{
  "d_shared_expert": 0,
  "routed_scale": 1.5,
  "balance_loss": 0.00321,
  "init_std_router": 0.0191,
  "lr_router": 0.00104,
  "vocab_size": 8192,
  "tie_embeddings": true,
  "beta2": 0.99
}
Below are experts of layer 3 (counted from 0) of a mixture-of-experts language model. Rows are named router (the router's row for the expert), gate (a neuron's input weights, with its number), up (a neuron's input weights, with its number), down (a neuron's output weights, with its number) and show model dimensions 0-191. Each number is 500 + 50 x the weight over its row's rms, rounded and kept within 0 to 999. Numbers have three digits each.
Before each expert's rows: "comes before" lists some tokens at least twice as common just after its tokens as in all text. This comes from a sample of Wikipedia text that the model never trained on. Tokens count by the router's weight.

# expert 164
comes before: ", ", ". ", ": ", ".", "\n", "' "
router:531483462410519568463427527498481535532564519457478491452526644522550490527320587514539528469537553519472513499495488528489458559510477495483472605400476499494436517487464495564397412532518543493553517503516475599627479490519469503537504436577409478404483512462519500534399558504484480489514402499463429529492532569512506474566478422512497525530527461514503480616511497547466532454473435497545483482522517516506590514522499531384506523513488420492415613568412541435536546461473424525533463550483596407598525478524478555536470504519521514534557441582435420482426587472463504485
gate0:467497403513526574553478585378505455487457482473469532539474432525412465594524483517467500505508515522480499505531554532461472452511509440542441533504484526472451534522485390541554474466567450587475705466494520567582589496492522509575439377507476535447581485594485523493475429521524490468471508572401493490582489425449472534516462410469610572478475485493603479564573502402535506502523451491503533611518475523486488621487463498433536465527518515476509502488478456452490552548469492502469546455463534444543496460476514584446510559444589567500454493462454451477592568479407537542
up0:598526606545514533478485487504658535453512566492521573598512523608496460579552506559561505484521500517530480559522499527512506447500435492551563434458473512502494472600422448568498553518486477527561511539517497433505538495399491512492483469494521507486407462480509504439613477481473568493547514469452435455499511449546574458494496582443621463518515456525518445543515343518427566474535444495596455510462414482442497491496536554529373479537488501527476480403521452497543492453536511567543515562445487383491436493462469465540477483402569465501406437396498541500589518559442453535
down0:600578476468533608483427413382515483514506463487461532619492483507524553508455435470513446458565541494422446484498437546423540473542432434446512442439561519463516486475425526467469453454545482574603524518519562474454528429514514542487586511481472464466514458560481543474495516442521417490489519471430516459560426525478520534522480555481564495527508419499534580492466498507507540492641646603452504500543411461492488401446491527418527460549470539499566418643531463521528512511509520500512498444507496455487472421628497531565472504467582495498559517428478475575421514482511399545
gate1:558520522467521441481467498467570424487476540521474487473532533472598466488491599424468610541494520452523512539454434480554487572539586516490420527505483441502448495424452535594452464520456533450548495472534413479513551419504461468515531395490469445555501529480542593435495496501545421527494475547465504431505468492511487499413546524547507473585567404436587461590536463485471433440498553533446516437511488466451617494614498431533554553513417439504538524511534474497500512467458441497494548534432425450562493511433488524621431557511524561671483445604477518573441508538434531578
up1:490480480530445438551528555457489567499545414416612488523461469567410623528492513509446472501465452517440591489502519561502485515472390483522496445485453483522443483440487478509485564501432463400419450542405575519443430492525377492502441482460500632460479507490498406495452420449476543456469565451540646485536531489492620524594530475564560493426521494521547471442515514406502530446510524504448521526520476530526421519480492451458460496530571508481501372534503453470439534516520548512563516540535439424511522498481511496424564488457481435458418496397537474565443541441483589551
down1:519479506481584543616585525510591450519590500460466571549463595537404486500514314444531501512511476521511460499528558554499584408339504512553457501531469511499478562487485435537467502485564513432421480534527554542525544459486484463450421509533498402474470486459535575498564495563463539536512553507481526555454555406381480445510485534486576478461577406532503551513432543365522445594524556510479547524567452528496470454479525497490515442473516572534531461462498509488450486577484447362491493561444468509500514539493503529411524440479537460452552512448567517452438549507550503523
gate2:497453343570505584611477587426435552539512444448485532496531506421439535564469494514539517470416530538466466595509513479519472622490473483484587522471502476440447605411551530550535504487531517580506509429423441493522540509553577569497403490448394509481496442471525475505539448382444469505522508516518452457508464470532517463367498458563566565542516443515563504544453464510440473553513539544513440634470448443417499448556582544516544378540545518517461455381524550519525524489476499541503492486545517493556482467473500570496497437547469469501514544530484522534449582589472474509
up2:424503483532433478501482542468487516467501524497475443482519589424458542509534543466470511560554528541595537550510440488486422510567456484517588524458491480420517597463458486516498441407532584523607606445462458529507473471573469486546442598461433547458554379457468502478429534476371469450550522504420433499499418557467522451461517527561470501481522437528537469538432438488448453530492448539513476488512459485499478543505540494621563510469469489459412554412515489522612508503531420460454543463504498451399433494594573531616590435473499580521588506561512535485421439570498504447
down2:568439474554563555408468470443434556457541503437573469493525496509484546534435599546510532513474559473429500544443529437552549518494491517601550487510408523634575503461493442543542572496521471511512440463498517532505501408446466517534524506508499461380563505455435480500480467484487588526446481527527411432561601492487547454488412462532506473497523411447535553530437571410445432490590591524619512557401512517489541530523515519396604458533513424607509482517487456567554458492486535503507452552452453416525489531444537500540403508550543527403520538400463454485458515505517462499
gate3:510603482450552485513550477522590444437605470486529468571466449550462485576483503500567482517441495489462394472514443496505397443538413513574460493453488422380463532543514554503671562559674490521558525516530543423458551481544498505390515439499537454457589484574454464405522439530534493478445589565446522499535445504493509507507454491525505446481385489520573497502496525446450529489535542491525480481482529442433498522566493460493447469477479549592440520523483425517466555457499493487469425480560453488466493490530436493437524518522452421549540513515480645583482551460528428516
up3:505496573457509478505399495475450540589469513447507568562419497456515451538524428486438415447541542465500462531472529527600549579477611520465569636520510466508498482461492469466560475512487414496536476526505505517530501541504494501564438584428542498583500445541554480416374518494473509620543432487594479551425538509517509433429492444427495527441497539503526446527452527485528466548499415442459559596551503519530448509514416447523489585475422488511527402510628494506453435442442517497448586506474474533566499562465448525510413477425464559471478488486568539483563358509517505563
down3:446506512509506532510486508499603566526517490467444584616422452543582599518584399525585485514520502410554512515478470552549475516576523474399508618491579525461443529581502526462592542463503539507581448516477508467556449479454417539406439507534528503486507454497469557417535462493447454579514433578445516419444507554557456489488444506496412565445465533533539495542521472519445473653449521510476550503473439580508514462513483472538472479603463491455500488582453453415485476500448490465387505530474503539556546431351486403534534445450508502528484580498442473473518447508487483507
gate4:542484428488425491486557624421496461470492603403584523463557451492467418561500560526580465450607501440526498460492495477554584573555497532420455560547522403456473520549438505511515476484515470548512530442498474534476491622483477500545474569487477428480434519592483547559573493541520503512482475492471439462546545555483460492517462489522488496537486548509544474462461497483430524440455499608524480542426427563397498551465497500537469433546489578407382433504418502531400477487482380447558478457454562543521594570439564614479474466431546435508497423438485458526525537472541511493
up4:503508557507496610506553499425591509468468561539592562472532495499512483559351500476506502531540592518567606493486469417529497581489524451501406567538457527472476492555588519432599502531549494533513544432422445528487462506568531436614565552532498499494469372504417526517527504602416408564477480483529485551483481620521465492605450437503411442491465455493463471420535445560483532444506494563522539592473474501402513476416460498530509576511491534431404472486526575497414554510445459504559513486443488520460498533554547523584439549499536501480552421482477524497526473531486541479
down4:480486446440435498522445561595573489526519543549489524495487437494542458463473544542495504522529545364511461482437442532507517512528466514584528478509585397485516473514518477477548513515522455498412532518461496443569503495612545494436493554480403627499496472490498496600526515511494482401587475440506460507510549448575476533509415427453601487432523490502433442496414435591548478516393498466447555514442595576510515500458478570547492489543451437458463419567535508468491446488607552527472530474560527436538490512511548454574569399514538521365422474515493500641560493514566517516
gate5:577429497465581453469534583487505481558497565476387520564464520571495501397493420515433553430559521466537483500417508518520574454448391444509546449404450502494501545538501462444512497462494456541433557461528568523510580477504363634465541510427492569439473527485430481510420521503469564456502509550462463515526514546507561476557444564554476477560516441518567515462426465529397504466453510475501420446446480474466514499454401595484512496498585525516514480490461559452426519460446460376540441509561485479580550468501478500567509555509551423502559528595401465498461509583551433448
up5:554432562511542403559441544474504513513537510476408446415397507575544554483469450439504530431568515519553545468484476502606572498505456527463468515448479565454413538484534476469416509471518422582497447496513494423484569462571470461514536479424472442422523579507445530493433521570541497418480527467447547500541484446599557517521568450422579480551511524471440506469521417497504530457493505614588462530488548508489452494510491431596566467480493515389510565514459544501455466418507417469508481518448485483561634548563438593547494526613530396532525456477487539572400482511479517528
down5:464447562512525464559455473548550523499481447464470477492534455491470449486570477573577413506470465545465510582496509545660530511504492516520561527439622477548485520486469529462495445552389528402523413453532445586539590475334494616483470541447455496502399456474536547566526453519555648487506447446453547514447409468471532540480429552430509499469542503460515511489475400508523491513348481457486493490528517468497486528484489464508501560473482462569476481526601463476560559468618550531516465426526438481507503513501488452598522468507507490480577522481532573525478518474410542440
gate6:530576583524441466476540511457419530537585449431474540452565515571537536526442484550496434513489543426437530469485499497476413511437514442482545579564475463410520601426483527376525557462522505513477415512497579542582549513551388448422562547499446518508443544464485451478491548613536464505565499412526519579508547477481505394518491578474597588502534587477433486448479524434599441518530543520514464527514473368550459534609595474526433485500442490470481519576539526510488493490498419455525587472539406464535437435483477485588476481485550453498479493487406513499521509490488490451
up6:525432447490566468488475494580558467528493436531558527562462459465547501549520576469527531479569487522475526446457484569480537551517495524466492458544466452526441524488511515552586517495483448524477607495494397550543384486431516562497456572512395474537499479519524526509570503549397555540375548596455538411505405495495453568501600468533462423459491502428534434494429493443496613497506568442407546564503591588442495500469481533522511439498443475504560427415416554536445444432455523452488448507454543626462432552536496516466534537526516493497466464446502534501527353423537469478
down6:459489476531508418477551575461429531430597507458544587537551497562478507442579461539382571504525499440545504565515451490521459506501455544532466526507566481473498508336495488484441648532459478554555420603582508456508523517442588573489596428511432567603529581524539525480411535556489482527492522498516550455438477494487487468515617519514526475471450467531497467473521489547505448526510494528563416573482374438549479558530578461513544495485404532399557447551502506448521486503440591477461476565425476504550521529502474465466455449454508580522421495425428447485501503504473529452
gate7:519493430475489440475440454519529435474495528555471445485483549624420481537442475428519507537369527489445519542480518522498519436550449546507481494534560505493500463558520607451520510480529509506493545591453415551508527489504464492513493495527505487498520477467527415491455456476453579584390454394487489577541484464518437486429347417535455459524506510518574546534494462498437512500473560460611557494472579470486593475485583501358501500529512443526467476592403470440473592530545400514466473553538516509453529576438451542522500494495606494444532555562373471455442436474484410519
up7:451563541499514470593509426497511431503492504538487542602574423489440439592512399465512516492466472446440604479521518517490512572473472523519442557508531541491565439490485482542470561606521488550528414563498550479489439528552521566539450463589480537504471522488511465548529490484429511518506434492439498498438522496408462535593522545424624447528340565435463447516533408432414504512464493486426469482457547419553497583637504496464466430606464530438493457521463520455584472448450543555585608471491479423561503486452558514469552530545468532537510485502448533463557473512431529496
down7:464508582510586496535467435515552476423506522415456420562494497564361514453442512493363587558463489539505585480480563477523541518570448556487448440382470502530471484604519516497489506518560502540531504590467499513561385461537479455457545509501489541510520593440558513499517450483491444457449435407431440381550551424390500510531551488556421471515475468494446486470509536527537402573533473558442512514475501518497533585472570554518444494574524470453531442538527564530571577460511465518539458513482482481570469510560509558559507446426589469424544483476575505499484573443512561411
gate8:500485471525491560396519572534531510508595505486463537529474475470594497535431412461470463550513511463469585531486481528487506501478472465503489504401550408533593505580530475448463438507541528514484525460501589491461438591524522523561520499482573541612413567527480486476527571470441570476540551531499434614489538529479545549489563462534576469368513454574480491493450447449493541456460474591460515541489445511558513492518500484557466536490509425484478501567354483451363551466511439432509451490396505506562527585502456560535489446490458421453407505594434516508564391411451533503
up8:425433493448451484405542518539368514576522525489492529495521614539415508390574459576516420446473486470422576518517469508493433505503512567518483521513470503428522464545536504477386537505541515496579388423493473515512516522539581517488540452471482474549546475439498473466522419512427535542563508472511464470489526493428525477594550540472463414508522582403491438474492492536542320449557483494558450504556481440501527608391487426496479512522533528498552503489487440440521457459499580549538494437501500485529434470535490441441485516480517534501354619453526490477445505555443478595
down8:428467400511471458548453489397494517516513467515490464475478489472566607495471487536488458573452539483513461493512569446459479483527570438418554530465550480453545501571460402477523487445476559471359490516572522493458510512583573488449534488540563477468421530517483520554387479507509500432536509572532526590532487482545483528434535477605582524482527480448564466459489470470509470551631578565487574523485362514519467503529459448434438478528507512525441551585506462506510408562415457514550456521415585586546558485432532543474489608463460491461588565600534487453395540482514502472
gate9:477563486486444451492536474450451545482449566504517537642493523489558598496513420478620512577565532563446514566504535530537454501515450435548473470479485510400463571483505513469494629478486504459508494486463453593503468564450588604427504511551498450546650432502446477494500408558581489501489446559473556454531509564574515454500509584497530488474463541507515489517439488525504514577463468611538427529496528533545391443522525499526501463472549446482466538464510588513389510355504581497493553526448482519582530435576492535472516499550492584533456466489490517448437595566423486482
up9:386483448476590531386504535568451496436468557499542528536544505453462427598506485555532533565523576436589515509473426506564540563502509459574480526473555411471548446488486447481545480425486562497565419503605480567575483544437566417509548439453470527548532514445470478443523504450473468466573432491464511494529498529596535511423559610596571469487431473556469512435525504518509493497486436538541604503575489505427444522430496513491447492536518395448466490448441490459508537472432536602435507519407557444532486543575508497545511477517505523456534465502508468400450507472426483353
down9:500418413538521543542604501392486538483492590384424434399534508495572568571494571521501515546536556508460452494573471534503490513471533515485548494536528560523502602497470467471468573474416508564507490516481484471481498421445545574411490492424551445442459487431520587554423499475490601461562492473441406462576453504443442578558547385484564509480524451583511522496451465482374523521554412489498457455471469519519625490450605590566469469484487591502452521524486502552572410508495440593537466463533516467544483566433514540471480519519541516515508466487473443454543548495443488503
gate10:606470385510531486559516417438532418455546431517564438545532544523431530493469585545514491439485580483471474499510467577472477418523479492412560537436488478571535454577523527495466598559516510502545422538504455562493486508547536548450495540499396503501479405421384492479476447499509593466394481490409463459524544518446470503481508445481548440510505432537477484559535554502381503456466500459530442495465548483540468528576543607407441609522414433529497542481553479551522487573525528527436554559432498411482485445476478582434516512517563530427455412538565435520511567462507561496
up10:480477487511539441557425481462515385542601512411415499466439513412507453617565458442450539484460457470537515425523487452502446452481464537562464562486574609506430513495414435515502486467468464540467519511444483425566491537427549543526508459560500548543463628467489567489486447562502435541467529536540546569536419506578505506486471531466494506492518519459526534531552459640436384480480450551592556535478435436535579432454504561552358504454489458533440514526476535527517510465490568502515383425531519469471540509507480514480550465487560480576573521420468497475495383584487485503
down10:550527498528539483429414505567454603536462452429510499536507433484490518550484546524441501615481571437473467579474601501441425503526547540480405510449532547543512473584427525481506533472553489473505426401575566487440497558450550464584548452436459467492465508500479455512486467511446515637414561581515461409509432493610513456516503436487524434487523596421443416528467526444480568399486577550443535471483442563456489484492472555490488583559549484461488458515522506500507596612473427507430500535562497485446520490485504553556532508449525506573523469381518465573532578491435534534
gate11:465613462484514549499573478553452528516495513472508557408466513481502633474599491406530440502572589536571538591556545552415514535477610562481468573501495489563550430481371529485497426460462460527488539477519603517523534471597447490435486497576488434514527488489557470476495513499556481455454485609491442443456447504434563471493559519430414536521493405476559565499478528510403471571508528515522441408552570457467455470475487488373521554523451451524483466564505449542494456496531516439523489556413542574467514529494550493489540528458457473520546558451430533407510598431454491555
up11:467454457522471484471446424503534515465499529512500452530506453493521486511413503483393403536458494408482561507527493565505468604511563482466489430467558496456466537568501566591431559567590377582527438489483524492495421511494542580466496506474528577472539546479439443496495577563404447501467550494474452437614528529464449489398509552549505495454498555557582473569437465512524528497496403489457521502490503524431535566524589486538489483562600513551578515561464458440513458541453549519507595566516579597510641534465481542583502488570557538428422545520541509463543523478608462512
down11:448462438450454491499445497545683408499472485511418391577479518420493491539494406519517481504453547564433533480404510517599565472412490435519470535539566530549499561458524547466369561583430548581477495583514472474456453524517482465541439478490528619568508423415496482451433500484498507520449469545454526541536527485471563454550468456610515545488525495495571552495429506453508460552572586521498549423453527533537540506530466549528593377539546527394465505420522469527509485439499459512483524496465522574484389531447522532473504478518528507475507477550568545510493523509493553594
gate12:469513440496474537535423419500533523590492501520493561434538494551450463462505550626479506405504432597453531478530446507501427498425474570478556543484520499511545507457532499510476538535428479581429371529487532540528541520489524481454448489429507414530459444362567426559508485443577500561517479535573534524537488497425629565452520430567482484374493527486507467468448498435508438428482473414459395481525568499535553563500504549541478457487582500500440483486495457488512543446459435563630541494496607570476542469504468519577545528532431541517523548583507418585476500487513580509
up12:561464596561536462570492452474521517416440478568539468476494572539522532410515551604531465460466437496593533481558479443484585470470481473601571564446444457514501609442484496367521455460564489501480611461524486549403554468594527491525446488479476486509481443481498516533458477597504469458457529487507485557479459543502541614417459443462459484511530451489568547534476505477566502559485579509428493497481620563460508445597420499452448490567467509466564403551489506486401495482576575412536469494463488501596554464452507468513434526573497534470497471462551571439580507532444560483
down12:626502584454371532584529490506547423520551577456585500603548461516502507514534502500492567532486537580532479494415457527467489590500430495519530551521481500517507493567447525529486560510446583435475448531526517476561477457457493422436526492466418512520494419514513542464519487496481527518413493440563464421530522510474402605503475537555551479504530457520457535466431490500502509424509395563529454430453561495528471473530568509535518577416536523566460489538341431417450583517514510539421573560414512457567471477482514494513385500516548564430581453526491529429457388508512547462
gate13:512495533452480489484363420488572528489512486458440425435486494497567485486499460597539412407506550552496532454522515449488472581479495573480475495381476439572437469533475457431386459459523521487504487489471548545501495460542544595499525422525542452474524577594443523540484471565473473529529449523597481500441476468479508563506627505488467476499559470520571500602471485505399494495497530460460525568507393438449571519550485467519499483574522563544560440506430463424485450459476525605488467443483487504587535434581437429493522525485504512481522541407374514614536455482488463374
up13:519590436443433549490542454423435496503449501497454480479510509505458490514522514560430429551522482594543477534502491475540464549404540464431567703474483606564470518491465551467529477447562424538531514540572484523534479578461465465513501446572571491458547582490419476532454547346488557505493445476479457510556498587582494440529527537499461484547540569443427447498502514468503526492514546381460434471549459563494475457398580463540500515517566469495521576457520530488479545585489561416526509515481483408477513520501571482482449452583523602588538565475576529475528512442451532442
down13:623522512383470560549554574460431453387473568426557401482448520476512531529529439492524469511441577461430494469575498503514607476545497477570472457476523568496566512466528519443465533474489424553487555440490521476565550506576481506393508544588467490491569460579535527359537419496400503463539497475529496542438580453479501524434560418482575545487523571547417485437529387459478411514511562540531444401530573637563506469530486501467452502498505496505585518492496431504463485510463441514550464370515526515492541467477521493497497568499521553513519481433470517530547437505534446522
gate14:551510508581498464516504482493453544483446519458504484554408503494432505413439532540450532466461513539614535522459457576399527521464487551587446467565493432450479511442545603583588518483451505559536537525522460492515496481472571482503465518537421562488545493501459576484579580425487492493515428578502499519586508555504476558574541511477545477511439458454442516564609505456474315513490495544563581592477486512493507594483590459440543461496401501509539473544507417514549434464397442588540445550413538530454458517547479517546389394493478528540519459443533497456506521494539557533
up14:528477536440531409491496503426535485592467509562490540532499494517535571534568521450546461552526562488503469516471524439522500545443600489424536439451562591476578547546496545430466489567530514461456536445507531506432476536427432481529506536430562431491503450537566479508424474542533449454434530457605561562419458456480476391482571468487471463471538466475560576395444507535517560514520476442508482339502498418558530507548426477499404563440516554578508574451412468494481468464529520458381540452548497434479562494392506509401613491559497469539550480568457544568534533462498494486
down14:492431531498533530529521485457411486508471524461529469591506535448604464539495423533510608504513401493520523607521515451539505595462551535552479578568391468558465586437489673568501522524482421527481498431455469580478489488362488453440494511503485464501519502539481531528500533380444523520481572586470520447534552521516502483445610568454489517421584531497480507527462507429596438523489513480444494533472457417486497484574497490536527506507374539486444548432553521582527491531477458454511530405543477519398489490522465496574451605495504460482551402473510492504505532409507469449
gate15:527444478408546559400460467506542519437467513605497598480533549489548558375459508522468467560442504533511476477499490487501469484528475547485509501449467535556447500504441530389544451562580486492417457463480516448437493451597502511493520443680624566374520483517496462513361506455561511459487501456508518482456539464452483427418583572596532529452359478507476524430470485462505447508483468521510492519463553495507498502510478562456542558603490506423485504563518531479524465504536582382525470469520471398510472483466614504565540491499567491538416486499525471574479476458517476477
up15:487542456445408492527490430512573446547533475475468483612536407454502591563535494491568649432561463424504470500483444519506569568556569571463484529542502532472392537496570484466479503523541551451536559408478515504505504596587466544531420501523473452560506506435437497477487523522376483573500498523488501573450538467646478533503413447505576535498493449465468390528501516511466487496487475538613560500451555553481383546557508533538477460449479469511520450482484465542513477502474478512445526564529513643496486558426434445535442496490455590518487496538409477390535512548478467537
down15:465514448495516461432566531457440501466488484526415492563536435536548586509543485397518431617547397599584488499584506494558447533439508468476476560487610542496596463559468561539470570462507480485484538519492471462432464578567441469444439448484455589475501495552467383540492462511442454564563513451475516521486587501452466533586496541448469407461519508584467526471570543422539511492583569471534511557444471518475520499463493481529451495430450524654554554463432515499516502477527506500512413573493449482463425442549431506524520502536500600587485471508501457602471476590431453467
gate16:535467441489398512482380411508440514515480479528476607501497616512530500415492410550528462557486507539454517437547537541470528539460472499472615529563424451538566437501519485464429450504431471522593471472444483447570502505450548406559493491521548618461525551581495497568437486504502493520539507528517475477550430592505426419475456417551532442537459466530536532415568569546473461430479466550512589487443495513464506539511471489469533454505553469558447533448437556481491466524434465390481529539542509429432401457492476516481464554505390441507492501517529548581584460421377522570
up16:477502546550505571539390424522457546434445530499565533503529599472572498484541543495530573406554536575504487515508538489610538539524486503522637510598515571484491382479481544480535472501374475522480527459491521477542491517532565511554609509491538529501483466537462478515504570411477513518570495510415453438619443588479427537447487501472502448546493503492478610499534561596535513467466469411470605436465490470515484584471536520550490482545550456556404596521535549488413552440465490445521437511561493460374424488499528530521482497477464418614515475520466562552507490470445535512
down16:490531548523546613453431517508563500468504541352508479463435548533582415398467538485547447461546542486652458573539464460526638502532480546486484478446506533533452448541531493543510499371536504576556488407399560511428539549501474550485522536564526459483475482548532564500470505483481450461469419613480461481495451479399465358548542532534467545556449543467472424551455494595484543485496502423451589509449491472572488473482452443489475461538484416508491478536507489597522547417476552484486488578507495510498492587538578531544487545511450568536466399484465484520515528481489514563
gate17:523562437550561552459427421442569503569566511473470389479449512424551549500382590478469537403539474539476525523513472543413499469474543589551503495457501507518559433401415498422485517548506481434416434559453473469516493501453461445392482414477470492452422465397451457510476428471563540437561552579481525467463414528451463483514462544429495532525419542467572452478449519533555480471538566493515525527504426515576507440574568478415497540467597556508487487498485424465552473557550518538487478474465568556462491530548486522451447596463511482517483472597572548427502444544411522436
up17:535541489451536498557512467481444398519466561536509546494464461529525424507573499494543504565608506421448548521502500561498504473503468469517469458530410512527352541556503540503520525566506485572473647475469472530427549630430600421518498526471519512454535595548562488445490638559540502569506500398561442415467569444473560490491527512464469445504589510442450584507611495575612484515452513469527461489499520517493456495447408536585455560446557522470480473452494471511519496450479466514482446565526441518537519583548608523495495479475439412460510480478460577446452475485549494428
down17:484530510592482378530465501541521534539468507453428485490433459401538411484488453477612553587521478540495498564529556540531466563475483457541447486474503581496495559472494489469550676482521542522451565457497455487527584565468490398504553581466474444446434514495467498566398484512482514458525494465500453435397597413505535475487466505498504539480494467451425475452486519454537493483586553430509546488488507521584541490503532539536552453566516549468403474443571433503484450462576554509525598432583448615488512531546546552521496545538529563453533425597462485429414497400522434509
gate18:513403517565590554542446490591514510485501529471499434503470600549518493533458530588459493527508540427371441406444473425503485471498421461537527505471539501595432572531490526472478596544409527467483473428515465474490471547531520492515523470602396526473542435476431515574610522590552505520543409525490497440532523475458539508589549434419522485515598455562477467507444491545576485504474440549563544445562515505490540513506527418433512446580452424518567493500477408601515562507424538437458488510535563479473582569481581526490580454520468503502547534488552470580477611485478522463
up18:449573462458544562496579523546511493564488516502449491473518516507474510629454563480439512504499581610467525440554546489541575462459431481559401421517506513558572492425521570541392443450488457577498558333547436453463556485478434552471403483449515484500502437519431487479444546412471511393438500473482507464491495511510530526494501494559560434518453543500520576428408472481595500505507441488521438452527523516514436399604505551418485411520450456570470437481486528506468522545473435565498487482499458559447502489611430551519469420442503480525441531568488462500429460579546538525
down18:504529512478517476457509538605570514550489538412511505505531529407534553518523522537561469512463455531486478540539513411483482391537568531468459545514602537466505396536510508595511441562482511558429476502543494419497389471479530545498497544406431567535458627453538543509514481543492491442547488480564456469462481513483481579464456527484499387452529441516467637487604436460471403560383556453535466488457455441509477549516549508503602558489471561532529579555451530444395487480488460502476488471518459613422500545428507485490528474514493590538492445523527546559532400492569578414
gate19:486480451587499488426441518506527570475446557476491530528594491598456497452470537472490432505508610614558494547515433586533507563521472532582615507467583471470480604578569420487515487504567489490507545534477452482492478518466580515541523486484613490474420522496444449468563554471518547530592514529501562406486535585507455471527457391503462488513476397525524539425535447556562537507492541379391471480539507496469459468503573492486478448522423520462559497537593431503495515511467588455513486413491539488682472504475478447470529487473523449481557500528534430500490426442544516580
up19:575504533639495467465607451496540507504561482500533558502515541428522480486519504582507444518515452528479552525485529503416533481548397477439450405456533536457456452502515479576488524407502520430549442473531497499503489513465513499704440581536469436409566481474514473439515476538463513492484459507490499549435539469461512467431564540471566489535462530553507423532558590574524553434541572555643410533558487504531504478486505495557339449461552502509450389506494418517479564543506429559481498525553560490422474493464472609509527525440482507448493460574451510503534492440423504511
down19:449543480483456477374529549511528466530494472388571506520464439494453465543527511494382554500483432472609482464465535473456458504511602600434466518511389477482534618457539614531475503460439486385531497535486397510517464523490569532551511502480495531519428464368525506450462489586400502533510486429452489460520634499518520528467520439487505506492543513459475533533540417407408479514535542446553557526446452461593452500464457504513556493544560596531504523499580514464528578525581485556501547566509544432505576463589541496461527492508524558490485439504481464484533541451593395473
gate20:494460474515558384511542624524492501460541478481527679575452481487454499441546484539474527571540524444516578499554569493568514545541501489480446463425521509404576458513437436434536493503540502480617481475454548513551512516396437376580427487542467542587497497506441540539490514493460509412467456499573508483444519501464442503516503560475523496425508572469475437474503549452515524549503587547550632491469422630494505449446511506504444409585487484464523540528527559448553510511566511457502541439481460500520583476588524508476386543504544466507429544483512420555510555435517442468
up20:452440555528537489497557527495547548547467488455538526589407524625438526507537483437455495516521560453469434509529547504615532445403511517537513475485506507406558517545470456501499356495555468475573523510453608510564510507363458437537535536524442480467400579501566506502496491456460507494504467525511500384492483473444504543496515484564551389495464492519426493604426528583575540485502503589492481508471515552528530467458463556404453442506513491473470501567475552524570527454539570466503607460603489479420520432553536595483406489424582491477504592515495411539492568494497557484
down20:583508460515541493516565483494456508471543529565458461487529575419492497519445516537482418508441476418468489449436508408534538529557447595506552417470534406559495569435546529511455522511546545450475596512472583528551527494519503464556514452458464573495521439493539501616438457527482526394493504502545459477475409451429474494463535526448407620528523560446436482526341519559531501460402521530552512555533515458451563460474453430410492525458541502522473526574519505486622515546449512511487413432585550438480551487519574557481536493556483622500488449495518393521479471543512594441
gate21:541456499550440453467643429508507553465528462495437551611437465492493463434448548516474430470549504542563491400482464503572545609488528428425431495477546514467404531395522560481438519566431684415561538477480507452439538528434488486468518459569524499426455507510554485473529459553465581510544548488417517474498544514532530502523429492527455581427534356496566565470467476412478543454496476505449505493505513440536431445514444530559508380519489511473503535519415538472502528502508561610512444544486541567418485564515473452529488466570467440524471559481506488523551488485541560469
up21:463420480515580427568600453513610489433524493484498571482548526526519559478607424438552423549587528426479515579480470431492509440513485528630552543516489550527576484472526465538567429481492363490364477588506486552485473517512533521463485553461515513540539516513490535511534544539522420510474499581479503544500529502466425485434436495444528467512488552486393448428561498481520580527490613507508448525518468532470489489433581450466463614495479482512396528471465563547518475495449464541531466462562387482495403468447540529440514470470441543535545575564549559507442534522500622467
down21:417485448425396544547518599412478442498444560517497520494461489525489579469476487458503476492457542446457569608495548544439457449533492609583529551606449461508445498512410480478507572474396476447581509562466450576503441530461497518556499482499579522507495524493534580524501431470609491511357500441555524539474473531426513455474535601465500491482555469617505498508542558493497440491378537572484481412509472568527462446516434492477486478567439452487497461576495450435560445446523519600525551535475424535604492524470474519510422468534515564550495430533495547514425523526536436566
gate22:395540462540554493569553462526494439543574497540530497385559546580509555539544574450480555489414496506488521524455474467510473455511554524444541471423462627422455458418456522547520536523516449528549569482518480510504565479477431500477441436583531466499384479467554485537468587519352510470597473522514489510470547468468450547514521417481434541443498464539535488521453495531466419496531470369491422466558414481404464489515469541481440463477552385584423450599564479520537488423539503553450517547475544507528520478415524438492528450580509499476477407472455476540543563471408535452
up22:546584439537542510460422505509543484380492507519423580591481615418490533558530499433531503526589469477479450513518453489448525530573559519554467510579493490463584449524494425427512496651506471545480545478480467436575436459585540478480519563489519442525474535476449555456502546501557539498505498496509484421447449553539474405467529506529417457527469437527609417496462532441486470545521537542512510452447528448491523587515611505540545496408508514462484385516561421472490524459541469416508496596506400554523560524528500552491521542507532555452410490450503450518638502410521577548
down22:426543460440506500465538520499520634502534501584449511562484386469429497465489481541600567427589458568507446545495506548516523457488556531574470495428488438455483555453452516530525533504476506505529480528508501535436390459412612497468573558451547535521511548512599476473376475509569471500513428471497504529554509423567456614441433529564540451419536448554436459629465470513511470474429501533526555468460513492401532490524503474522463460492544409447510400516559427521493559512508517520603515494519476442497503556459511534568574503468414561522462446564479532548522357497448519505
gate23:421552489555446540511470488595535538580564543520525417503504579469482466496405591449472503513508537497491558529444505477610434627605489532513553459484493554394508506507451421551482488546543510519479447489558458560488555523426494511484497508540522526521359456576461571475428455511561540445503521522524467459492481556559581538509507431511434457549501520490443420495464483504408484479478527489617507515397639538541557589483563423491443545555524465385543550600541500473428468543408502515505518434449439463553474403462465487496427494495553443549542463447536514524443501492519461497
up23:475428472471544479465448571552487397527492487508525550487423488513571533547467464544486458590473518482561459473469435499498442480526525495468411498567553399508530424433416442437504624505490572584476611579516407473442517472574466537499545430450586476496425497524522501431433451470504456444446499586510482433538486583472527452412606439578508476527475465486483469565507468581484583552444491504553462498513492453564527477595451541480473467550437492493396551488505492535472486513470489470569449464394493559437571559526405501504491483489521534501593536588437542415436556472407527499
down23:453491457445484499481506511458483560464479425516435592428561482547506542423509510555448490510476531486529585474615360466560573467536535482530471501542471520659484368532501529415504485506529520448567534396485465531447450475489530522534526535452483447566525580539479497544534517517520497552468463508472548553519383530587539555426514559453474524589530506532547508535444472484474422510549476460471535589500579543462495582508506409566491571473426453548459546595510422518464543416392543492447519457504482537563497508469498459531506531432464552560409450562484519517451386491534427418